Below are experts of layer 8 (counted from 0) of a mixture-of-experts language model. Rows are named gate (a neuron's input weights, with its number), up (a neuron's input weights, with its number), down (a neuron's output weights, with its number) and show model dimensions 0-95. Each number is 128 + 32 x the weight over its row's rms, rounded and kept within 0 to 255. Numbers have three digits each.
Before each expert's rows: a language model's description of what the expert responds to; "raises" lists some tokens whose logits its average output raises strongly, later layers aside. This comes from a sample of Wikipedia text that the model never trained on.

# expert 62
Description: Infobox fields and codes in taxonomy, chemistry, genetics and asteroid tables, such as JPL, LINEAR, Socorro, Species, ChEBI numbers and coordinates.
raises: " in", " at", " new"
gate0:163107130164171145113081170049112164247158179138146114089127132196120161099173165082146138086062144116071140110155117100113065113066149074099131171141112114102148099091106173147144171086173136136110146033154091126146078081137164189128113024066161155153127160115123134147140088129144086146
up0:175157129097164117086079082131105089183113153153126118124080131150123102097186144102199072096170113104105120170140143132072123086123139126055059127123127071132136148107131086108116105125103142112137192097160130033173109133107131139133131094160148144109078142129128174053092189163134129130
down0:133128179157099136100127131118111080173130065117114143077175119144167149107140089146171129133149132098110116254112129161178107153153121174104143112136121046134102125133183125121115128202082076100131100133109205143124150142171091177144145202091090129141152147071138146086090160140139170189
gate1:076098133116079073136068092105110153110150098112122157119142154122094090092121158098113193127091144210146126153218104192140154144093118098141175107110085145130121118081094120141184135124165187137103116124117131129198108056133174126180120095146121137134120115199146115114073158168111121118
up1:171152124153224132142171206081123141126129192124177119126140123114147148129127117132153100124124088055097130121050120062121102154193102131093149163115167130117151125134168160099111149106185053102119107165150148092041153164083132105092105139129113136127116082100106109094168095131115148144
down1:123131132115089082161096124057157106142099107174165143092132180134131108115177153135104137121124086113120109134050085143134099140169093154146114121182129065121178204096109092188130087141109149118066130112102130117142179099152171083130191141084105060186205125095036158144145107176159110141
gate2:157127143087118071103110113127133048076151092170068131144128163181121095091149145080176093225137145092214131078060110148159082149134147093056155168119160112143227113180124145141116195122139140094092171163115119156105134135130091103118089109082114148161162100118160102097088146145118094152
up2:105127125149152176133127130115127204164079189077195121103147118097122158130080126192102164034139115150013110146170122107114146127098133148205091067116127142128050130077137106114124072131112130175132074080119164139164118130129162109137139154194098149116096159116106106135155126126160136152
down2:134150113211116147112137069096088126171142152149153138122116081076135148124057094142093174146146139143149124098192128084100168156163168152161158101146139124163108105177118146103123084147170138139152156104180087118098132121104210133092119123129104149089168158082084221143100105148172092190
gate3:143089135139068087192126116138156094141051078090097132119094138132114164188122122140130142158131156092069083145146129133077041133087240103127134079124100118107106179132147052083109135119100124154146125131073113145147131119133141119181133165118175152176105117113138105140096162085132119108
up3:157043109136144086128142125133147113119012118163116128118141124172091190170099144129147177187168170094135137164170085073079100141085152090157133049145082119129132168137161073111132126067121103158135116143076096177121133140130147162135093133113191153155061141103086122098208127084165136072
down3:169151127131178133164162098154120089095128136154113075140092118173153179124099130139137166192113100116123189146119142144062130107148136134166080068152094096117203185121082164132211138103163084119099112188090214153130138124193132169098076137124146128125123146111148149116088143129090092105
gate4:171096149126101191103123171182154068102112119091129187221110125142142104142091122133133168115147109114084118157180131117126131064155114134136161117115145110147143103140167135131119106147124095119193131172155110136150079105150114159087135173090146089138144120160090131135064078116140134146
up4:117159153148131140126096151132203093138137117140068107226073123087082107160163072106107150119160078146149133114168119119107084041139125104152111083145169077078179093127097185118184118162135117128126171180139164191186101165113100196081159135123164061123131136095098128133058188089114144175
down4:136123104091160191090206145112110164175084157085119143134136141141138120184189100157114107133177128027117155150081118192154136113063113125096165094133157106143152109133099146135101140089088065100099116109120075088069160157146163130087148155071152195126227088141123166140179171104119124138
gate5:145141099173122140123169124179123153128131106119102115099126107126092156157115176151175150106102102167138083117066164046169126139101136142143081113097075126191102121085099134147102151089093082132146157154170112129126142088109102059074127133074106082113126179175137137135127134118109130175
up5:102158188133161127136115143136062145171114123108136102131088177125159125136082112164111084127094165114140187121188109123138181131190153102151132148092133115135160114130139121119154092127192155102124078148095144170162117141109114081141128111124089141159064090147126156104159100169167162168
down5:092083130207109134149197143114148140167095095106100130216154097119139114121123105154132089129149145060098112160089151123104067142155122151106088100064146120116112130082155160131139108160134090186117108134091111080177153154142135143092173122118080105121163175148101172107120161108114116134
gate6:130171066130114055098102150096115155139109146136129163082115107159132112094144177070084092118056153069155149123069188140127084137145111127092047112163166152103061124127144173156158101127091177144136108056178168117134121103164152112129134101143107092164133245080164127114151128155130134119
up6:112082145116179130123170128118124075117116105170168064123120183113079105181153098138204152086150137157085117163155088088172147126101070123170159126079117161144114111127119071132081168104134101073131127167063140140148143117087108122130097086108114180054139097179117104153146119109152080140
down6:115167187104134093165145093131166143126150086153107139076112131124118125136171119159128108159105131148120124141135077138136175080129122151173084096127101127121193173142057096142110155088187127122087141082134131142148175122060177126114108104110094112106151158076111138114079153139118159135
gate7:098135143111137135195070104131145156103099100163124097138120105131136125128125143154176119131116164105135115095154132117120133153139126060162184125062116067112189130151075199198153137132102117129117115121138172101138158105168160177128178126138108136090160178081142098128142160107121095184
up7:154198115117192163115175108106136058147165144138112177089160100138122121146189107171087134113073144130128152149125142113101121127145098096115091131141130149114091101158136086141174152157123103132139177161111134108073131139073139092150174171142111147083071112164117123123130150138099166094
down7:156185138113182142086136119108162076104079071089074106112118141112122113096088147189159146066088119144111091160131148165108138086154175136159129172092127107086127130114147120136103100140191144164150126191132150097134139115160137128107109132118161097175141131126132139104099107122098118151
gate8:077128115121142218168161087086164159139169142128154165097135069189162119139128125122100143175170137134128114177105143140114096142116134116132169171150046128122150141137102142131115140119177086158190122124127156113114163150172133160098119100056163161148153157133126155151063115060146102157
up8:147125109118124096173136113114115105085158107119147115069131119150199117108080115092126091111162111123126147181118085101155114113128120175129127089161082166149151188109147154033142067084176111062101112165124120095151092174135179117083141142176152140131179114113117154177141110147132125192
down8:116134162114130115135104157083091144087117129171149163087158136124161078123130132122051127076154142131167177175102119177089152088138133138100133127117124119168180141137149158120220116130128152209084102075157138078137132136116107143117110085117154096123090082067171214162095117069107153145
gate9:112179131175104132137095092117189114087138108134147090165056120176151087030085121178119089122110096123137103138086150042127155145159149087119137157176101156133172147120088164170113135103092100136177108144116121079107126125110161125155121103104145064124110177188120160139130169095122128160
up9:158132137101123169112145149169068157166111103091095107177212157091128186169140139165094157120161118150114135050154132127098163073100162110127069057111140116184140147150138063090078095097159160107142181095134149125127138130175127113134091147171185145151133113106107105148101103165115098151
down9:101145085088126101145159127165128164089141128147119204098144152161165103112097158132112081119096197158128136124162110170134118169149098170148110121130130097122082081117157163128134152158152152139105130131102129097128115146134120128124143115108118132160137177118158084092175153143068141085
gate10:087152114123105066142138125089103141145149157095106090171084079115081140188150072111104095102166109095114117125153126115106143147070143146124148119089118110165078142124091185102132133113122196094115168094135125130189124150134180140111142140116121139123181110114073106135121105103133128181
up10:108116086135107095146135114097115157192137125095129114146084064065064135160109079096126090119191083099098154144210125078148138148089124173116100136092137113173078128144124194084149131096105184105060159107132122121154117122153141123079162186125117147117198057125069153176162123156110165170
down10:191142161100102131173127134183106121106149127110124126129137160070125153163081123154117132117102110143097088149135120137141102095143117114105138184102163174085180125152093124143119149178152112140173175186112099174097136052096063063068150118127151079082146164129094128138128058122130189128
gate11:159128137203061137089091151136136142125114128110130162122085086117086103088175159120124114160145170147100089155118103100137154116130120144156157136109112124189077161182149140158118098156155157172183139179141086123069162157141106145078122059151105124142091175136066098151163082149085133132
up11:181086110039133134165140123157177148115119155140102093107182119066138137158116095166119154140128118134157196142109168170145147133157079112123138137149131138088070114116118126072106192138145084125083099135102101086137153117078127097191117214107104171091158061135161132124123144105118159097
down11:135097147211074166164077120122155091089123131240079093160101111182131129114084198142145188157103096097108185174165115049168077116107154116146132144163128108112113116138129156093130101161103118176138054092126077137106079108159109143123154123092150131123163106106114110125141146146113159069
gate12:153171158167141144128157073114215129059166092161097114162104078124092129149178112004117133077126127202147190120172080183068119142110148157161035156140121126114107080191122124151123109160068119140122148140105142165054115125083108121138104090141149084082147124148133179157160138112122147094
up12:141152156139189146168097059111110119116120138115098090130128126155132149062127174094148118090128091104082138115111067176083160149147133103122100133126177089181099158188082054136117105132065115059044160069124108177105138125144120128116114142153137132134150167139075150149160129151176174101
down12:185144154156129092046167075096087135108160166103101150163082155107141075113132120115137114073172163157152171099152110136090175180076145151141096120151169136119149145072177075115148117185127119129133137138114155135125098089181106107130071125164065096131130190145115067186072096115138089061
gate13:099113132052100139195146119133101124155165108137115172121104137168099102170121095129073119170179171100127121086090143170134105133109072106089141095173166105094098125131095128111165129164151148119066131075084152166113148138116082128183144150130076089127142138119118148068130194111193134090
up13:097140173038091142167152120102109151167181130149077157111126109158112073154114127131143144227212104104120163126101113162120124116121089139109096092186164107095107157140095094081154130164133159128086115081121153126133184152135053118145175175123072127138147098101048140055127192125154134044
down13:112114111111092206118184120096140161125152154067082109095150125138120134141114159170100129165116093075129124073120153118137111130155075164102104148163114190147107101141122097090093104131081162094101131099104138148137139122174110158121132141153114175157168074106121157122103135115128149105
gate14:141152156160112165103163148179128169156117120110082135144106087155142107154126106094161098120151108097111130096225218112130117177123136082073126176125085129206099099139125141138139132106140157117127113111185163150166144110131160116139159138119118129074178103125089148162110101091090192136
up14:122114139061116062115076111105105121103116143162167132087169171101085118111089160115080160108131092169155132144057090071086149083110116167192152120087150117058159125117147167106126157131125119143141150146134133095101085112119142172112095072113115118215098070132172116140164156191167103119
down14:065126132191130106143109149139093104180092181091093134099133109154089132123109088116125147128136160114128208095173131139118119123124100119119170090089124138029138087098112148097094174088067106147144163136134121080118121075146127152142082088108128101076136137198133173137143139124156180170
gate15:122107119135148108120143104124138117161143143115113119200133163061111102161147100160076095131188124168129068095130110093127173178174129117102149118128133097072163108157176166141134124128054195084128110132147119116115132090186155150149129122135170150146134131088131143104103093115117176138
up15:115115104143100098059124126149133146117118132127159072081182120132158171118096143127227153121078111074183114128119156136173094136129151185139118123155131116105169163055137069149130144147181092195154070137071150129103133160088108145164119154092152115143166139168196133099180152159119106128
down15:122161131121140194129119165126109157093168184105157134132115064082158131075125165149146119097099155121150086090084146147175132112141139110119140161113174045156069137141181096121105111157079108144157089128104149085123137186120101157149103177142114114157171137116142113170141111147150116119
gate16:133136151187041135124143160128136132122108152115188160179067179125140101119131159145083095135103106143142118138140133145128149144185124160166118136068071141032115122141142127179129160112062130099123080146187117184147143122169123125154117122110146132117194138148140167103186090113161126053
up16:161097181133110069095155148100164097138090194115192105174096149114110122142128133144123130104153176084144111162138121139131124108118171159139128157081173154092139141153121069192122202114096104071128118183130167147126125155173099079126128105085179093110150197159095086128174129117148094123
down16:101105115067059112131075147096094118118153097128085090117170101132102122125163137171099108116160077126111094067097124200132154072143118128060109131144121165130122128120152128186182167094176131050145075112144075162144206156159141094173119148106138126127158137179096120084177125127102110178
gate17:115170126140152125148113118102119128109200162079158178123075124176191137178098144146175106146124116081097089166171131090175116083084102116146094164157073117107170117111131098102069145172194204204053096071127120063138146138146127154107128095072091144164130121143147129120087100154048142156
up17:101028126116114118156163170132144116140088137183096096121177122069063101047148138118078105093163162145134167124110148190063159127192141154164131110150175136157093127117128173131122103151095084092156104172140075149116096126097141127107077127188205126090158135106142126116129152096220069090
down17:114116110156054133111153117096116083130085109092105094111143092103091092131152119147137171121170112110138151077139172098123113135132104114155149160138132100148107142084085128140154143160111114203134148111066067163129149188132126082113152139099150131127125148144115137164089081094093119084
gate18:117122168151084135091088161163140164152131101133127129109103162181162100099164105129157141170089087072120141120129153134111131174191122144078134148170110112114189122156138210191155166152112103114122159130140117138156101158177116190136087148106140120121092159111161100100114137089087119121
up18:071090188133115108128111138150133175143148148083129117110103156173166113116129120113137148153094092109110154173128171121101148172106125151141133139121125155136144124130117189162118131140132064144123134138131127128175117208144142122131066135111171129150112149137155059096140156077092168103
down18:136089169135092106178129048160111096175094109158148161080123104144180066151126174136134145132173077090132148123157122108145129199163080168189148073118119166106131106081141199156131133106112180130123157097103086091196182088133155141141069191167100108132175112186123138062098200164137061110
gate19:139138202165150133159165108103157140111154074141099167110172101167143136130174199169092131141085138139180136084094139177190187129185175160039151135153068146194127110141153123074100100112175124245138093091145117098063051144106156106129137123074132119185090088093135108159133153115096118047
up19:101101169134141144154194100121194126198134129126097142129136142151115135131170167171080081116102119128140164091104123113177159125161194149075138115157141147217131125154170089059110098118181140246120095096114159123100024156115153090136100142099128194200112084093185121106122165104110111081
down19:109132123096111134130116135109144110067109128169139150127170204117148160150086123105176086123105097085153143146053123170118184164180125103123098131133143077132126108130153148089163132162125117166139154128163080144079098088094124118142121109109135135089130103146148132100119099110121123123
gate20:077089094125145182110128079212104131134151115136157136159067088107110133105102072126150123175132104120186115102127131117142053163088110131192163183140178159115073108079148086150107095122180185150134102149129053164088119118121127118183119107133096095150170150180166107190131118174140101118
up20:078096111111126188135115100180147131194151101084171118168100098125124128191097069108166143188189208140153159113140124068096106122123129127149138165122205095145090142118182105129065116108136118144130121194134092155122119126081152154132123130134099093149107136145182078184156108167151144151
down20:113097128116143172153123133154142123120108052176098088080100143116035175118125132157151165131065144107083088100145149131067138113117151099200171147155154148107128167117169036144169171104098114129148114152101142181101164186148101094123099101196186128110112111097167100185150099091159157158
gate21:118150141123198138109151125156158147134139101118089151111093146143130119120139163135154140136075139202142119109144102174115144136140135086124135124128044174109140155102092097153126123137138170188158146109098071139099174129131068138144143163195086097141117107153110109171039151119137138099
up21:155139119080122116099117134148088119126137117109146145108141104121172150128125159184116165115140119159135139118127128157142174120092069181063137113114151121189138160058135060084142102165074129117133098065088132107143151062105075119123169180176184097139156170089098109182087146173119135074
down21:192149124149123075172104083079147142135170158130083106121157125075130212155158116161133074128164145115118129151162156129078112115152110092134132129158082136186178100109151120101109138093132140152127098115146105126125096168103139142118156139092097143147195116097079141140149170087077152152
gate22:148119102162109101197117107112078145037106094106113103131129101174125142141104125071130171139116152063117113128170106129086107143136187197123102108171118127159078142150164111103110147100076145124086047096162149082133127175133128148136144087154140122186137092126121190161189133156103148144
up22:090170079136115111038113133094138108232127164182138102080161112126132163114148083158108096115139091210147174129053129144130170126134072069152137161105159147116122098156087127134149131072114082122137201147093138130127150098150112086089149180135051179068146103105153057133123145123155132085
down22:124053170140074125183105110126116170101123053090155148148135139089184184090153091145108147176163176154133143101128101103124097142095051102130112148164086115135139144185172135200168117110129162132147131109113112116126134103182169156106153159220067113185073162167151153169116086153073100111
gate23:197152105166113148152144141140079157101107115147101131125116119109164159138145134104088140169113127144175095136086139131127156109140077127147116221107102120106121089114125166124159093153145055134104136159125116062119145083089145096089131116149238124080144111083159191134160119087115171154
up23:109094196056147108102079130090162079112135175135094135130154142120044137114123120188116123079124142154086167150165124167138113187146158116116194071193141160132162144144152134142117135111152151102109118094167164189125114158136110124164145141142019126167072104147077112072101125195156089086
down23:157123130106103101110081123151203142068143071199132086165124129095161129137103120111123100087150068093118125131040146120128144114107164100146081147124157155168119122142149112098132142168133172132104155127135155160143072117053197136159068097157109124187133102117124123134119154123122100186
gate24:040101147155144134140161156196120073127149166169158147146105117111171114139131076177093103136159075044129204144144122105134131170116137116115114115127134125101139072143134088144087130147160093120145119123151152110156157142135044148093117169105133101133111125095117152050151158144150132175
up24:190156092072121137075108139124135127131128115115092101121180138132075143112074133088174133164125161157134041144137134156141113123144110126122075074163168110177089184113145152132120123120155159136116140165083093159136108082092112106130085142147134208124107128158139091089120121109166143092
down24:120132105097077131157162127154151175141191194137059129121148121146130113110147097116093108151072141052120111186177135148135047149110101133099113128161121101109072073102137133155145130146099079120117126178145156161128099038119108101091139209114187118108085152146088150144170107138111128108
gate25:124150108134146100128165138161170129067141092138115110204190183113160062120127136136173118163126164153134126081111148144097162185119181109141117150178139080165156157156099130112135168109084110139181131127126102123155077177215150159151091137212137120122134000123162132109122115107126138173
up25:092157106050148105179165102147149113109146148177106159169211174121145101137133181126111117141111137127144146108134130172089155169094160128137106169193160115159151134128166102108132121161131122085202109128148124135119046171169134130131102119183144087110131010105135129087147143132153132137
down25:105093123181093156145142162130126093122074121183119109104116170090104111141110120089127128162100092087154106120129106183119140111179141151106152153098101023134112134118134099107120125134161089150133171055137065179120168175113131079183145152106129060136133110108140103083194077111122116133
gate26:088120129089179098172121117082113118147106142095119119111098163116162136157144140127141136100090153153142144116121131102121145117178130117156078127164082170136074097141115128131118127105121157109183178078174137126092140093111155113069234095096140070063093123133032118134114059115088124172
up26:141100075164131147115110134150087107079088164181132141135151045116104134126094135081108161147116084141128168118121137150091124137078115170151190105085127086189173127069105141134114096126089071138119084141127146112128135169123101121113084137157130145177065153125162146121119199167098143074
down26:087109127089073144128139093116101164099075190118140139151090160143104149063103100093116132136141115122135148152125098170093150142121149092111133141128154165140089086086075165147111117118110173078141159135161135141129153163106114122171164139125176101072101135142125043144166174140097078138
gate27:118122163184133129195110103152119133141091088103135152098147167103083113099091114137172163145161159150127161151144164156122086088143161142090127101152169123078144126058103158137187144193108168119133184174118131100136121133109124164181178111154110044141184182119195152172090180110176118093
up27:122116162113169141199144119135165101133117102124101130129184110097091155126136102134149130110175154123093188143155120121126110106124139194138116118115165125167111116078091200124127116156124135114076134158118187170189093117117076113159118116174124167162164106141188114207084133083135105154
down27:144082116170094162148117092133095119157160152091099145104135146075138107159196190175175102158155051104096119156102107114152057128135170137138132146134149146186094119062154097123148100101131121107161156097147170094105078082176144082145198100140168114161164116128137089102162133067165119166
gate28:140148080131061131110168138168119167055119125107166141182153146165122137129104147154149125160098157125096119140095130100134114016153124159093186150092136151118073121102157192123130100144108140164196131114093129122079104105125156177181127170070168094085148172147125143131131047145123123135
up28:159144093124087101096070160091131198149171141104144136075117139088142149131173137108097170119174102088119101094137136190180102158099138121169147074111123187093088185167122094125178138141137101178085164113114093142165112136160110190115140170169111183173127109160116095134128089138091097074
down28:121128153142105120209164115090118157166163116150120056133197107105106179110124088147138103086162128144091100146093156187127100134091090124093130107089111089128149180118126109127140158066087093150164132141113105112096138134167139130146163100126070155143148125101115139160070145139093137143
gate29:164110100138105178165146170157162105107096068152110095145142081128204132138164095169113116175116147194136076171077149129145175153088102147096115176126144118075118082135104093147165086123067188155118130093172172130194171069074181123087140063164117164057113131100126171204154101105101158154
up29:172100079126135136168150163081119132120092110153120117122151119127168150102150129132143153155143132146132097154083144082145159108097132176108175124102175089123162092149156105128152122093125171088069119069139134142210154033131146053077175115084125174125146127051170175201165113093168143158
down29:106100113133176135150143080166145177145123127111138125116116178136136142128135130138113111129141125123146103091169076143180091172173139153069128085139128057121099019137145141132093128160140175154134123143144147110108096173135150126099171106178135146165140175126141137096150121100157166185
gate30:149168115109136131149200138149149101118150116094108198160132166067099141089133129089143126161125096167057149123078080143118131142115105089077117100191106192117088086228132112210099143120132061088152133154112154100107137189135049150155129107118081135101029124104174139164177110130137105126
up30:047159150156142171123103100113133143085112181066218107105121146124247094155129131083122117090145196120168127088119115123092079141112109129138106108140177214141189159071107121076170120125127154137156150133122119143180117172110119095125144124180128109097182125121134141099122165127101123147
down30:146111121123142179109112137152193203141150093040191142124183091130184098174137144184155125127103133096136122116094132135116140089130079125138133161126155083126122137190102146223093143164101116147105132129170129096109125127122160150150143098125102133179123091132146147138148094128119131139
gate31:137089187117119099093134120116093071126151169201140169101125154144175111125142151110064095117096127085136072150121128155104128121102142121152144142126095166115115097151120119131109129133136122101133114187159128149049136141124138109114114107109112132048096118082140130104120099120146060085
up31:158114156087142091084185113120144148152114150151112127121090152142096115143156098106100125079121119128163081152151118168154101130105169114178167176090162067122127132118092121132115095159118129044085125132179110121124183156131101109099162182130068149152161099124186181124114135140142131131
down31:160136170118184063130141162120109139085067124153138127115120084126080088146104102088135102054144106104095123143085062145151163137164145110067190111045146134136099157050111116128159083148131096125078122131117153083138111090094091059065100112141086090117089073204142151139120168138128110136